Experts of a small language model: 4 picks a token.
Below are experts of layer 2 (counted from 0) of a mixture-of-experts language model. Rows are named router (the router's row for the expert), gate (a neuron's input weights, with its number), up (a neuron's input weights, with its number) and show model dimensions 192-255. Each number is 200 + 40 x the weight over its row's rms, rounded and kept within 0 to 999.
Before each expert's rows: a language model's description of what the expert responds to. This comes from a sample of Wikipedia text that the model never trained on.

# expert 27
It responds to: Infobox field labels after a dash, such as League, draft, County, plus ordinal suffixes, round, medal, and date digits.
router,260,187,192,169,191,287,165,254,229,208,214,126,212,199,209,202,160,182,112,260,191,257,146,221,131,156,203,230,152,292,232,235,189,264,228,228,223,217,206,238,171,203,204,232,228,170,120,133,179,190,164,302,192,215,192,246,231,237,148,189,158,186,219,231
gate0,222,195,135,188,262,249,195,239,175,160,82,183,189,183,228,236,168,183,229,219,140,106,239,225,210,167,245,177,211,242,157,224,260,205,249,214,176,199,211,189,177,151,223,207,118,133,249,217,205,239,174,179,135,136,224,144,249,254,167,183,146,163,193,198
up0,198,177,283,207,200,208,212,243,258,182,186,233,231,223,181,152,237,244,203,125,162,181,168,189,265,205,205,207,203,247,176,229,191,222,229,151,263,204,159,138,170,131,194,163,158,197,208,194,162,196,184,177,191,231,217,253,156,202,209,212,176,172,234,211
gate1,246,259,215,181,184,121,191,158,116,243,216,194,214,220,177,133,173,201,218,218,160,279,147,251,187,240,229,268,284,221,181,148,161,242,207,235,264,260,249,118,252,267,198,226,187,157,208,214,252,158,265,202,243,185,168,109,165,159,221,153,166,216,215,181
up1,152,250,187,203,165,238,245,145,192,247,187,188,175,191,217,290,150,223,187,197,158,140,166,236,223,163,214,218,161,216,176,192,253,172,221,130,228,176,205,153,255,270,214,180,275,247,240,146,269,169,167,195,235,160,155,200,213,188,223,203,201,202,210,182
gate2,181,220,160,216,182,152,230,242,217,237,217,212,205,210,172,221,196,232,194,166,201,194,107,207,216,138,175,222,192,230,140,197,221,168,115,189,236,266,174,273,184,208,251,191,182,225,279,155,171,240,190,204,138,205,186,131,158,108,164,154,198,140,156,207
up2,168,207,239,259,244,135,177,227,254,231,206,210,195,205,239,204,205,205,202,187,194,205,222,180,167,258,161,195,159,154,192,253,203,249,126,190,137,257,276,194,146,250,244,240,183,179,234,278,143,237,223,322,148,152,231,257,186,181,143,192,206,189,151,114
gate3,241,226,152,160,264,231,169,166,211,149,204,113,238,209,186,250,230,163,134,202,204,201,216,160,82,201,133,272,140,211,220,254,207,223,196,160,115,210,215,243,171,173,138,145,140,232,172,282,153,224,196,242,261,215,180,171,282,242,149,166,153,199,194,209
up3,250,157,185,193,241,181,145,185,298,180,191,213,271,202,215,185,263,181,227,215,251,195,242,252,219,188,288,202,222,244,174,120,218,196,254,204,272,150,269,136,143,175,207,167,183,173,217,192,196,175,167,210,207,191,292,179,225,194,252,206,258,201,227,209
gate4,216,175,257,139,225,98,197,190,236,196,218,212,203,195,142,173,215,196,222,160,185,121,196,312,163,213,156,160,197,119,215,234,158,197,180,213,208,160,228,295,208,206,188,141,231,211,233,174,196,244,132,274,247,216,152,228,167,203,206,169,159,217,134,142
up4,182,172,151,170,173,173,255,195,251,123,202,112,175,225,170,194,155,180,158,202,176,211,217,197,196,220,192,194,181,166,228,210,219,154,183,227,203,163,181,265,278,169,176,173,189,293,260,244,206,214,119,151,226,112,193,187,206,136,235,189,145,126,160,196
gate5,186,204,227,245,250,213,238,307,190,136,221,218,185,147,279,220,178,190,251,175,211,262,183,162,245,224,162,188,190,201,193,250,165,212,155,195,206,230,185,158,167,231,195,158,186,276,256,164,219,175,192,194,73,120,191,167,178,125,155,216,155,170,148,257
up5,193,281,197,237,215,151,237,214,204,262,221,198,175,183,228,190,147,140,174,218,191,221,240,217,149,161,153,188,126,289,184,218,148,168,291,182,185,225,191,253,165,238,187,150,229,257,215,182,168,164,180,313,195,218,135,184,191,201,174,203,180,155,174,243
gate6,231,221,237,172,158,128,181,164,229,221,182,159,216,143,227,173,179,199,233,188,233,173,164,146,140,221,146,149,225,131,179,211,196,222,163,145,143,169,239,236,163,105,277,202,219,261,303,230,200,184,203,161,139,216,306,220,254,159,220,191,183,139,209,256
up6,228,167,254,212,103,216,143,252,261,227,221,205,235,96,154,257,257,222,302,165,186,185,162,244,156,185,213,186,187,254,215,191,196,143,123,159,217,229,223,168,162,232,225,278,237,172,207,122,232,222,149,201,180,265,157,195,236,235,216,186,136,179,187,213
gate7,158,173,206,193,270,116,221,224,188,231,131,119,191,166,232,224,188,234,183,203,281,262,253,254,245,228,192,221,255,184,239,220,202,147,150,182,183,214,285,249,214,254,161,115,192,253,147,234,183,166,231,206,236,210,208,180,258,190,160,237,178,212,183,162
up7,224,200,289,143,179,193,207,233,194,203,125,174,235,196,143,155,149,233,212,222,171,242,226,224,204,262,177,194,181,249,210,186,182,222,150,129,242,205,164,209,251,156,202,180,186,162,255,186,279,131,219,249,182,193,202,154,132,219,187,248,180,264,296,187
gate8,163,285,228,200,216,235,227,230,189,188,168,308,192,173,307,216,92,211,179,224,203,217,154,248,205,224,254,256,178,247,188,186,232,229,230,253,168,125,129,188,224,199,180,190,191,259,158,142,193,178,262,176,222,177,180,227,201,160,177,229,99,237,203,133
up8,208,150,190,123,208,243,244,256,201,264,220,266,203,122,232,139,205,214,189,270,158,163,132,255,154,118,205,224,252,207,193,255,241,199,239,250,238,243,189,187,238,164,156,230,207,182,170,228,270,216,202,198,155,148,186,149,202,202,169,167,260,256,211,233
gate9,127,174,218,188,140,265,201,175,230,233,216,216,214,229,229,295,109,170,185,192,233,186,159,129,174,218,210,204,225,185,210,207,167,195,234,255,130,243,269,219,224,192,221,229,231,188,185,272,241,230,192,231,191,152,190,242,171,119,311,241,179,168,168,241
up9,268,194,191,220,207,108,235,232,224,109,165,233,219,224,222,208,218,152,227,207,167,182,249,194,178,186,193,207,233,189,211,158,150,250,222,263,223,209,220,236,206,191,248,152,229,244,231,152,180,207,170,202,200,206,268,186,245,207,234,252,171,177,217,219
gate10,188,245,192,210,239,173,12,164,196,172,168,196,228,177,153,194,182,178,185,196,189,243,206,178,198,261,132,96,137,197,170,277,164,279,144,234,231,260,159,171,206,144,192,188,221,248,176,201,186,176,256,218,267,174,190,129,219,172,144,281,213,225,206,174
up10,228,166,184,140,194,171,233,146,161,158,270,138,249,162,217,123,226,168,206,132,199,252,161,189,239,150,161,206,173,217,189,161,263,152,158,216,168,221,259,188,141,197,234,170,176,148,207,201,174,139,137,222,237,170,237,220,217,179,226,243,195,240,179,182
gate11,158,182,175,135,188,253,210,192,158,217,222,125,238,200,245,252,174,198,268,199,177,240,210,204,138,129,124,168,189,245,141,220,190,213,280,190,223,215,187,186,225,230,217,250,114,187,185,239,202,247,157,203,234,214,226,229,216,205,217,183,165,206,186,196
up11,268,182,162,217,238,199,198,189,234,207,220,202,162,180,176,205,237,193,219,166,262,219,124,231,248,213,163,289,209,191,151,198,179,202,233,176,183,316,269,122,200,231,171,274,213,222,126,156,188,186,178,160,213,144,210,238,204,187,158,165,196,189,119,208
gate12,197,193,143,162,184,181,220,250,174,221,190,203,235,180,114,235,219,204,216,210,217,205,276,174,234,298,197,203,220,193,181,154,175,205,178,137,278,167,216,252,194,198,128,197,183,223,172,155,173,209,242,238,199,167,119,226,206,169,108,153,218,150,202,148
up12,196,181,187,206,224,227,203,190,238,231,209,149,157,159,128,200,142,151,240,127,217,178,229,224,216,243,230,267,260,193,176,272,237,170,204,147,237,168,212,112,214,174,198,181,233,155,192,151,229,207,206,179,265,185,223,245,181,228,177,168,245,210,190,187
gate13,202,166,111,195,206,170,143,182,187,181,205,176,203,212,188,187,188,244,193,158,224,167,175,169,181,194,289,176,222,173,184,269,142,214,273,200,220,190,193,225,190,297,155,252,151,187,170,247,245,155,246,118,258,221,200,206,222,121,133,158,191,164,196,198
up13,195,174,265,228,216,221,177,253,173,221,191,258,207,240,218,158,172,199,193,239,188,134,214,178,179,242,201,136,194,255,215,253,296,222,248,211,193,190,195,202,265,264,226,204,147,179,170,199,235,183,212,195,258,262,189,210,158,231,202,252,123,193,175,253
gate14,182,271,224,209,235,236,152,195,174,213,200,276,203,225,260,239,207,140,180,217,223,192,211,170,265,243,159,209,172,193,96,183,161,190,196,171,213,250,208,186,239,194,252,159,212,186,152,182,196,145,239,251,186,253,109,196,202,240,225,220,163,203,252,191
up14,209,171,91,141,227,154,120,167,196,206,195,209,247,209,181,184,222,97,119,244,172,185,146,216,175,193,208,211,165,197,265,228,201,312,214,192,185,150,180,240,299,171,207,157,139,174,108,240,200,208,229,264,223,179,192,130,151,210,185,253,260,197,214,200
gate15,208,229,160,217,154,184,146,170,228,223,244,243,131,185,198,235,168,212,211,203,146,233,240,216,167,230,267,199,250,201,189,222,193,193,248,188,148,148,210,182,173,176,161,203,141,287,167,180,175,208,246,274,165,283,185,199,212,176,230,114,191,209,144,153
up15,223,201,127,219,277,186,181,182,161,190,204,222,179,233,163,122,209,205,229,250,210,208,238,151,128,246,176,186,226,178,249,216,124,218,185,181,167,206,213,177,193,262,250,204,261,193,180,182,175,195,276,226,260,247,151,171,221,157,179,213,229,197,175,149
gate16,316,223,224,176,240,245,135,219,222,235,222,171,213,174,169,288,149,234,166,179,188,260,175,229,184,185,152,165,202,213,205,267,309,141,188,246,191,191,199,186,225,147,227,234,136,119,144,197,204,274,154,178,229,202,225,170,241,235,190,242,211,256,233,236
up16,235,179,165,197,250,256,236,204,152,251,172,124,187,265,178,170,232,199,167,226,212,207,172,163,276,231,216,150,179,281,203,205,188,223,210,140,97,211,249,256,174,133,215,82,234,199,154,252,132,223,227,164,271,186,226,217,273,198,258,160,227,196,236,226
gate17,158,186,173,203,222,177,150,244,199,212,221,174,206,158,221,215,201,230,216,188,91,136,177,155,292,179,196,167,195,242,208,251,206,173,213,201,160,207,247,217,185,142,197,219,226,166,206,162,121,202,133,243,200,192,140,179,184,209,207,227,222,214,198,193
up17,148,193,249,171,216,231,180,144,224,130,176,210,188,215,196,247,187,250,217,155,145,204,176,163,201,167,179,277,151,227,152,178,235,186,203,209,240,241,170,219,208,213,184,222,138,189,250,233,188,258,194,290,248,190,271,210,183,165,189,200,217,218,226,204
gate18,233,257,214,238,192,187,192,182,196,224,171,218,152,178,262,160,256,184,162,194,257,246,219,183,233,299,209,263,128,243,223,224,171,222,186,183,205,154,155,134,195,235,220,147,261,205,178,225,178,195,137,196,135,238,268,225,172,213,202,205,220,201,212,190
up18,230,288,231,203,228,180,223,268,206,147,164,189,196,157,224,89,160,234,296,223,222,256,258,191,180,242,196,265,176,269,147,157,210,237,199,269,252,226,127,208,206,244,253,121,242,206,240,278,201,188,179,222,247,210,163,167,179,117,190,154,192,191,116,241
gate19,172,188,161,204,158,173,210,191,187,150,159,170,219,69,221,155,227,153,231,117,197,153,217,159,192,166,215,202,192,183,210,276,241,232,256,192,216,187,216,245,234,158,175,195,191,112,210,146,181,197,254,233,185,218,195,154,194,97,192,209,185,246,230,263
up19,290,189,156,230,235,256,162,165,169,149,143,178,216,195,212,187,232,266,130,216,207,236,221,174,181,200,255,185,174,182,267,155,236,206,208,214,182,71,242,235,214,162,207,211,140,212,265,194,198,184,197,234,186,212,212,193,266,207,244,224,181,199,197,156
gate20,210,209,162,196,229,122,205,260,231,172,209,252,182,187,257,225,176,133,152,184,234,229,220,211,154,196,145,215,162,197,272,212,141,147,148,163,226,178,144,214,171,121,206,234,174,159,174,250,201,204,240,204,177,239,223,197,162,243,152,145,147,133,155,211
up20,224,189,181,155,149,280,215,222,213,218,178,198,178,181,152,235,144,199,265,224,161,285,153,158,177,189,295,177,172,142,165,182,193,281,147,242,170,263,192,103,171,188,251,199,237,207,177,132,202,227,237,209,249,150,207,204,244,195,272,218,189,235,165,243
gate21,232,155,166,248,221,194,258,180,145,152,286,178,161,258,252,150,232,158,245,191,234,233,317,226,182,159,226,161,267,164,197,242,200,170,254,230,238,228,226,212,221,211,134,210,183,174,152,244,267,126,187,164,142,207,200,218,214,201,165,156,229,182,210,224
up21,199,182,190,192,155,166,242,192,181,156,188,141,190,164,136,213,265,194,203,155,243,226,242,130,195,216,212,157,146,227,145,231,183,210,238,166,210,221,221,207,213,150,193,166,155,150,208,256,190,180,183,160,204,248,208,208,212,140,238,216,187,209,195,161
gate22,218,167,173,221,206,157,233,239,151,198,209,250,230,141,171,171,208,251,251,239,175,293,201,152,255,165,165,194,214,229,332,252,189,134,208,216,230,158,229,186,121,178,206,181,282,144,257,187,135,116,239,193,181,149,177,121,181,200,214,173,153,248,222,166
up22,206,246,148,180,264,291,224,241,187,151,172,162,159,214,243,192,255,148,179,97,178,171,137,227,212,131,200,225,191,98,153,191,188,246,261,209,181,290,198,146,173,247,136,179,176,118,198,226,169,142,156,229,168,206,146,214,270,179,215,211,215,182,192,231
gate23,198,243,190,194,227,165,198,189,218,198,139,201,169,255,88,200,218,198,187,195,249,183,237,240,264,235,222,244,223,264,197,195,194,262,192,165,237,154,273,179,205,186,213,210,222,152,202,222,224,177,184,231,254,162,170,182,162,245,309,151,231,156,182,184
up23,224,252,208,200,193,207,189,191,209,174,196,272,164,189,229,231,178,116,256,223,168,160,208,129,149,164,153,192,176,197,164,217,263,237,196,125,169,150,192,236,212,261,254,160,208,217,190,170,193,138,201,263,178,281,187,250,220,139,261,191,173,231,214,207
gate24,184,253,207,155,193,96,173,215,157,251,196,229,259,179,194,137,154,245,167,173,218,208,227,246,134,260,194,182,239,170,201,256,202,173,236,202,272,203,183,110,173,139,230,153,219,167,189,209,142,186,232,175,179,154,136,198,154,232,263,179,215,209,177,253
up24,254,175,223,216,197,139,259,219,154,198,262,189,186,210,225,212,163,205,268,178,177,185,214,230,230,206,246,203,177,164,241,280,144,198,215,157,189,191,200,208,216,148,222,219,219,96,181,161,109,199,137,186,183,186,149,254,112,156,216,169,142,140,264,197
gate25,166,189,227,201,211,176,245,237,192,212,173,230,344,178,153,215,221,245,240,146,215,257,134,236,232,144,145,271,179,192,218,181,209,278,267,164,204,196,254,241,111,225,208,242,199,187,170,204,128,199,248,190,136,203,165,265,176,109,197,143,237,269,232,220
up25,193,263,231,141,138,220,195,209,183,197,236,221,145,223,167,189,156,151,220,153,282,220,244,209,170,186,140,159,171,160,249,186,197,198,262,246,205,207,179,206,156,203,140,201,111,179,204,231,184,119,241,149,189,244,205,190,203,167,219,198,159,164,221,187
gate26,175,206,132,269,198,226,246,236,211,188,273,181,197,276,218,129,181,182,175,194,258,207,176,118,131,206,237,235,167,217,209,134,224,158,207,223,232,250,184,163,196,287,241,151,182,203,241,104,179,201,195,139,272,199,141,168,154,225,131,207,307,245,180,241
up26,240,222,169,209,194,168,175,118,222,187,214,219,300,119,155,194,184,234,245,227,203,248,231,194,201,252,145,164,184,214,209,188,216,189,259,212,177,127,243,136,286,178,197,222,257,178,195,192,141,218,208,213,190,213,110,173,222,190,238,238,167,251,204,156
gate27,185,204,109,198,225,137,208,230,187,258,272,257,200,279,223,217,239,187,180,218,201,237,231,198,189,170,196,160,170,189,243,150,144,171,188,191,100,154,145,202,118,230,148,216,147,269,110,199,256,205,250,273,296,233,208,225,169,168,208,159,140,165,140,213
up27,187,196,215,201,149,210,217,184,157,260,189,195,182,223,167,163,165,179,232,210,189,173,222,202,219,241,179,201,178,210,209,268,192,238,175,234,202,169,219,206,127,203,188,189,239,175,225,212,235,258,180,143,248,168,168,197,124,216,223,219,199,125,200,201
gate28,246,171,112,271,194,226,182,180,155,274,213,188,206,225,158,197,217,205,229,174,187,193,217,137,148,185,245,182,151,217,203,213,244,236,111,238,244,222,255,172,208,163,169,161,228,237,294,208,145,209,217,204,231,180,236,139,246,200,171,139,237,270,154,208
up28,187,121,234,170,203,175,174,180,206,223,141,246,209,133,252,159,181,134,193,140,129,236,223,195,235,194,242,250,196,248,185,212,235,228,137,244,239,202,187,219,216,183,187,146,248,232,190,177,152,146,220,171,172,185,206,125,157,238,191,168,224,217,224,195
gate29,204,204,132,134,184,237,259,253,178,196,148,203,237,225,155,210,191,165,144,269,191,141,203,225,202,274,188,209,230,191,299,132,137,244,174,196,106,189,150,223,152,220,177,205,208,227,278,207,157,168,148,217,190,140,109,232,182,174,146,213,234,166,182,181
up29,266,183,224,211,205,148,197,229,198,197,297,174,228,186,164,134,182,204,256,223,239,217,213,202,244,249,146,117,201,163,213,196,146,198,209,153,161,201,213,155,175,244,265,194,216,143,138,236,137,198,203,215,197,264,159,197,159,232,220,127,176,168,270,292
gate30,171,163,214,262,280,223,182,228,200,177,230,255,178,202,169,221,230,200,204,148,262,188,153,224,184,221,147,151,125,141,176,166,156,256,131,244,222,240,145,259,234,202,175,220,242,164,275,232,259,220,238,189,197,149,225,164,148,209,202,246,192,163,168,257
up30,116,154,218,186,187,164,218,221,167,235,110,163,173,184,228,238,169,221,173,178,237,192,176,184,191,220,156,236,123,186,235,198,203,195,196,263,257,190,157,155,218,168,222,152,266,143,159,153,187,231,240,195,164,214,274,186,230,237,240,164,147,115,173,277
gate31,244,259,184,197,249,205,135,193,133,179,172,190,230,164,164,214,168,242,206,196,157,162,156,194,208,97,151,161,193,214,284,244,173,151,240,218,221,178,169,238,208,264,237,142,274,279,169,241,201,206,148,138,189,204,162,294,208,175,269,280,210,158,209,117
up31,206,154,158,228,130,191,123,261,195,256,182,269,250,280,261,216,217,193,146,213,166,158,222,266,193,242,168,221,174,230,183,161,268,175,167,232,204,176,164,177,221,219,280,241,300,171,178,214,226,161,158,217,244,183,238,149,175,247,184,200,202,195,184,157
gate32,206,235,195,222,164,200,245,117,188,209,135,167,159,224,124,210,222,211,228,191,205,296,176,245,204,212,192,216,204,226,193,187,186,182,174,238,112,182,183,219,187,236,265,136,173,233,177,180,184,229,150,164,221,166,195,189,130,259,192,198,218,218,231,207
up32,222,225,172,220,229,235,192,156,236,244,188,216,230,145,246,165,155,223,229,253,166,196,165,144,188,211,197,240,208,262,160,228,126,226,179,194,177,206,256,207,152,160,207,226,130,193,206,227,227,226,248,159,197,215,222,189,248,263,211,174,231,216,210,242
gate33,247,159,185,234,202,153,181,231,182,241,257,190,208,189,241,182,176,164,197,191,126,229,214,195,247,203,196,116,222,201,173,207,159,221,243,215,212,220,228,290,156,160,162,262,184,185,177,192,226,170,150,242,194,183,125,194,187,126,269,200,217,211,211,168
up33,151,204,268,177,208,205,224,229,238,231,190,165,213,146,233,165,209,150,148,210,255,191,200,130,215,181,113,179,242,258,209,257,167,201,177,175,231,169,174,239,224,174,223,212,245,150,197,318,128,178,198,224,190,201,177,245,232,182,177,250,141,190,211,263
gate34,193,169,221,174,274,221,143,148,219,269,170,242,122,136,214,198,266,153,141,229,194,165,189,216,191,208,199,180,151,132,197,159,233,180,292,240,164,176,235,198,203,290,228,274,192,206,255,262,209,160,228,169,232,276,252,253,182,261,243,242,153,137,148,218
up34,232,160,270,180,145,251,275,182,179,193,222,205,199,201,188,217,263,173,162,223,227,176,164,100,133,141,132,258,154,247,291,212,191,150,135,164,292,177,160,297,224,225,228,228,241,240,197,188,179,190,215,199,161,167,209,221,290,220,255,191,209,165,89,192
gate35,188,218,239,223,222,168,201,261,332,225,213,207,285,190,160,209,200,267,216,266,258,265,200,238,195,185,195,214,199,214,179,241,169,158,220,189,155,177,210,188,149,209,212,242,202,206,155,162,201,270,275,228,256,219,207,220,180,220,145,202,144,134,143,140
up35,162,220,231,195,210,184,188,171,156,208,198,250,234,163,202,156,177,177,221,179,161,152,225,150,240,239,159,251,214,148,244,176,156,122,149,173,153,240,256,211,174,200,161,192,222,311,236,171,193,222,132,159,244,163,203,178,146,202,227,202,173,259,221,207
gate36,220,253,271,271,201,229,207,213,204,218,254,212,217,167,192,224,180,245,213,217,256,197,214,171,185,213,156,145,152,274,175,227,184,223,158,172,188,152,231,221,231,243,218,216,235,230,221,172,223,239,184,246,176,205,166,213,230,246,183,202,230,185,220,226
up36,182,236,202,189,128,183,217,226,232,190,217,185,199,169,221,230,243,220,197,217,182,194,236,142,240,249,242,142,253,210,241,153,225,145,228,205,168,232,176,203,235,133,187,212,236,139,218,191,175,258,229,188,204,241,183,191,174,220,264,132,289,197,180,191
gate37,176,263,230,233,201,179,230,204,192,262,216,191,163,137,204,164,246,124,187,224,265,153,155,212,161,175,107,241,252,217,217,158,188,234,280,315,196,151,194,168,164,185,268,211,193,222,191,204,239,223,193,193,240,235,222,223,160,223,251,220,234,217,174,161
up37,180,261,249,241,176,147,190,246,222,201,213,228,192,173,176,138,176,259,170,238,214,233,226,174,129,163,213,251,267,212,262,208,174,173,269,198,197,218,234,220,177,283,214,235,159,211,233,194,119,226,261,212,146,286,226,129,212,236,265,221,196,222,206,116
gate38,234,200,170,233,181,205,179,157,199,226,331,231,207,172,188,193,142,243,166,187,173,252,151,197,260,155,233,253,111,207,194,157,201,175,189,174,252,163,183,225,187,262,157,230,160,172,199,203,155,167,253,157,142,259,244,168,201,143,233,242,220,190,190,212
up38,161,192,253,197,215,210,193,245,131,275,211,208,166,193,225,248,229,182,200,202,221,211,123,174,148,241,212,205,248,270,250,263,201,227,181,176,203,161,185,257,179,120,270,215,221,125,224,170,188,129,182,292,272,163,209,230,209,182,87,193,220,226,186,168
gate39,184,150,160,166,195,196,247,190,207,156,170,260,159,228,200,166,238,173,222,252,187,128,248,227,273,233,241,208,209,254,250,178,200,243,169,225,222,195,265,243,208,205,120,169,198,218,196,225,210,216,205,221,244,215,161,288,242,194,193,230,248,228,195,188
up39,238,150,216,156,205,177,136,201,225,132,204,186,151,199,161,155,156,232,198,180,168,233,215,234,265,234,201,181,249,243,161,213,144,200,229,195,198,172,278,190,225,168,146,195,197,191,203,215,227,265,275,172,174,226,231,134,219,237,212,282,183,171,246,189
gate40,197,118,237,220,85,158,158,157,200,222,251,194,186,87,194,272,187,260,264,211,196,185,216,196,191,214,162,281,206,229,208,164,212,175,269,205,212,165,188,260,244,243,221,194,179,203,207,146,223,152,197,133,131,171,146,116,168,151,262,111,180,120,246,197
up40,159,205,152,242,201,196,226,204,210,277,249,169,236,135,200,258,231,178,266,160,213,194,251,252,171,220,260,220,183,155,189,140,225,240,236,278,132,174,158,170,237,155,208,148,164,231,179,251,228,212,218,171,194,165,131,250,287,230,194,170,282,187,161,222
gate41,185,82,185,204,173,246,123,167,194,153,185,172,108,263,205,95,191,207,232,239,218,181,175,234,293,156,217,183,200,180,249,220,186,236,258,207,177,185,205,197,161,240,199,222,139,212,188,203,140,196,161,249,240,209,176,218,128,247,160,223,162,187,204,287
up41,101,218,231,170,237,151,242,203,166,223,234,173,215,213,131,255,160,203,205,204,158,229,229,203,174,223,228,189,98,227,106,261,226,267,178,192,191,146,256,214,164,250,269,167,238,144,252,110,180,247,192,146,208,299,221,194,150,232,141,184,161,202,179,260
gate42,206,150,193,183,182,233,182,170,192,161,198,176,230,217,207,186,167,144,193,182,244,229,211,252,147,143,274,155,171,229,150,195,195,198,135,257,179,249,184,252,212,200,142,152,208,213,284,249,283,124,223,167,194,189,189,230,191,125,223,227,167,221,233,190
up42,187,295,162,180,267,279,149,145,151,179,178,230,184,239,199,179,181,215,237,184,212,218,187,186,170,160,184,174,129,175,221,146,237,187,156,141,219,252,208,254,211,199,143,227,138,310,237,288,199,120,184,221,163,189,157,199,278,98,183,214,225,152,248,264
gate43,265,189,162,197,223,264,221,157,199,151,251,154,172,221,220,174,174,261,227,159,199,196,178,232,169,194,256,209,123,123,220,272,242,161,200,183,265,168,250,178,242,248,236,241,170,172,221,163,259,236,199,259,207,186,269,195,208,151,214,220,294,183,210,208
up43,189,204,256,228,197,248,144,181,235,148,196,192,110,216,215,228,208,160,221,160,235,201,188,165,213,139,254,123,158,189,204,146,229,192,205,159,185,237,219,148,187,158,252,284,284,219,241,118,214,196,168,206,213,257,210,179,236,188,220,276,250,195,210,196
gate44,193,208,120,163,219,283,204,203,232,251,274,203,188,169,232,155,181,198,186,150,170,170,247,177,175,201,121,197,206,225,254,180,184,118,187,217,216,177,211,216,189,201,269,216,235,247,139,245,268,249,181,219,226,174,246,198,144,173,201,188,197,223,202,255
up44,247,138,212,97,189,268,191,209,243,230,186,190,211,211,174,220,179,229,150,125,276,137,209,189,190,146,178,223,171,173,160,216,164,248,219,188,204,169,145,170,155,210,182,189,149,208,223,219,174,202,223,144,216,287,182,213,170,217,195,298,180,96,203,238
gate45,145,137,189,207,214,173,282,205,149,174,238,244,197,218,170,202,222,170,221,236,225,275,218,188,221,141,204,195,137,260,207,252,188,138,186,221,231,154,157,209,218,230,198,255,153,158,131,181,180,211,191,196,212,218,146,242,216,255,147,211,235,175,218,145
up45,195,206,122,181,268,213,198,171,223,124,165,244,183,203,135,141,161,183,196,143,190,134,310,185,266,154,208,231,204,191,186,279,304,195,114,224,207,256,215,171,199,244,99,210,275,204,181,242,219,183,181,223,219,216,258,223,232,172,274,156,296,161,172,175
gate46,226,215,151,161,172,211,111,201,239,270,200,200,219,256,168,147,285,257,247,170,198,190,248,195,206,194,228,125,238,185,188,199,251,185,210,161,200,240,155,221,172,192,235,234,152,179,230,193,219,181,216,187,214,157,229,173,159,215,184,216,166,131,289,201
up46,148,215,228,205,247,194,235,196,159,287,166,149,241,124,157,144,220,206,191,131,188,235,265,207,239,285,232,208,222,218,239,235,202,191,216,198,253,279,147,197,214,148,156,194,246,189,155,175,178,195,227,143,266,200,156,180,237,191,206,190,274,190,195,172
gate47,208,183,270,251,157,113,227,215,238,151,159,146,135,195,205,199,257,215,264,253,217,207,134,226,221,204,111,175,147,273,156,179,174,225,204,223,218,238,173,227,243,66,232,109,151,266,198,251,238,165,159,247,203,183,168,219,197,210,239,209,189,169,249,241
up47,239,219,180,229,217,181,189,224,190,133,276,135,239,234,206,211,144,260,207,112,206,163,213,221,262,180,226,168,163,194,233,241,253,221,218,280,205,263,199,163,117,246,193,268,224,228,218,175,202,176,209,251,227,217,182,194,220,229,148,152,261,217,214,205
gate48,224,131,116,239,139,155,196,167,209,176,246,229,200,281,173,220,254,217,199,151,199,165,240,214,116,202,264,260,140,198,170,141,204,237,325,182,167,146,191,198,177,146,250,271,214,194,209,126,241,258,165,128,230,184,223,140,153,182,261,251,134,267,230,203
up48,197,203,178,174,271,244,186,215,217,226,202,179,237,224,154,260,167,227,167,210,178,209,128,178,165,179,170,285,165,119,208,172,275,194,155,242,155,186,219,205,173,219,190,107,180,254,247,242,154,218,164,152,220,208,227,233,273,139,250,164,193,139,161,167
gate49,157,189,119,214,155,165,196,180,181,137,190,177,203,207,178,163,272,229,271,186,180,168,206,141,244,207,140,195,151,169,140,123,195,186,155,281,233,205,197,168,246,114,199,216,157,102,222,142,186,208,186,175,232,151,241,153,166,182,169,210,225,231,121,224
up49,208,169,171,198,160,199,166,177,152,149,167,88,250,168,228,213,299,143,220,194,205,247,200,199,176,167,117,210,131,209,281,192,164,127,154,161,211,205,186,243,203,271,215,240,153,195,224,200,172,218,227,183,197,219,241,194,224,199,229,118,268,137,192,256
gate50,214,161,220,228,193,165,116,175,272,172,227,199,277,184,206,240,187,230,178,73,237,191,222,185,229,212,256,207,210,224,220,263,129,149,222,225,177,210,165,221,246,246,173,198,194,188,259,226,200,160,170,207,222,264,207,211,190,170,173,183,169,234,215,202
up50,239,272,259,201,233,272,190,177,204,183,125,186,218,179,228,216,201,125,237,275,216,124,220,208,210,198,173,247,234,209,265,187,183,242,106,258,185,172,206,217,185,113,257,179,235,180,162,193,189,207,207,219,174,176,214,210,163,155,242,122,145,197,225,262
gate51,222,228,234,139,203,166,270,183,206,240,288,164,150,242,152,185,166,223,159,189,222,177,191,189,88,273,132,193,216,161,254,190,195,206,207,136,210,174,175,181,178,218,222,169,206,182,211,211,169,245,204,159,182,184,184,203,154,174,173,183,243,174,292,205
up51,133,172,225,208,247,238,224,268,234,172,273,150,176,182,139,218,198,191,119,187,242,161,187,189,258,164,168,190,198,129,177,205,137,228,222,180,162,234,181,199,155,195,202,161,260,185,143,171,185,188,242,201,244,171,237,173,203,233,168,199,225,256,166,180
gate52,252,225,299,241,220,177,178,168,205,214,216,186,124,143,217,186,197,216,183,227,210,231,206,197,184,201,107,177,185,268,169,176,175,174,271,260,231,184,229,256,139,127,170,183,191,175,184,182,170,165,234,233,203,113,164,193,167,184,162,217,255,186,195,173
up52,258,238,268,228,181,130,212,206,176,200,110,199,169,189,259,149,144,140,230,179,126,205,219,204,304,161,180,176,224,160,146,179,190,297,205,95,196,172,208,212,245,181,190,260,192,233,200,187,95,223,223,221,203,179,180,225,223,235,202,164,188,184,132,187
gate53,180,148,247,203,198,159,149,173,185,140,146,237,137,236,182,141,187,204,152,138,175,205,217,152,235,215,214,173,199,245,231,211,174,208,211,249,215,177,220,192,186,211,156,275,138,203,214,214,205,194,228,190,194,224,187,223,181,200,220,187,192,177,162,197
up53,100,230,167,187,221,185,191,242,243,150,229,237,286,211,194,275,150,249,191,248,202,184,194,245,166,184,159,176,288,140,144,200,237,203,208,161,180,219,249,108,255,274,208,168,236,206,251,240,225,160,264,84,207,189,175,168,197,220,163,191,201,247,216,223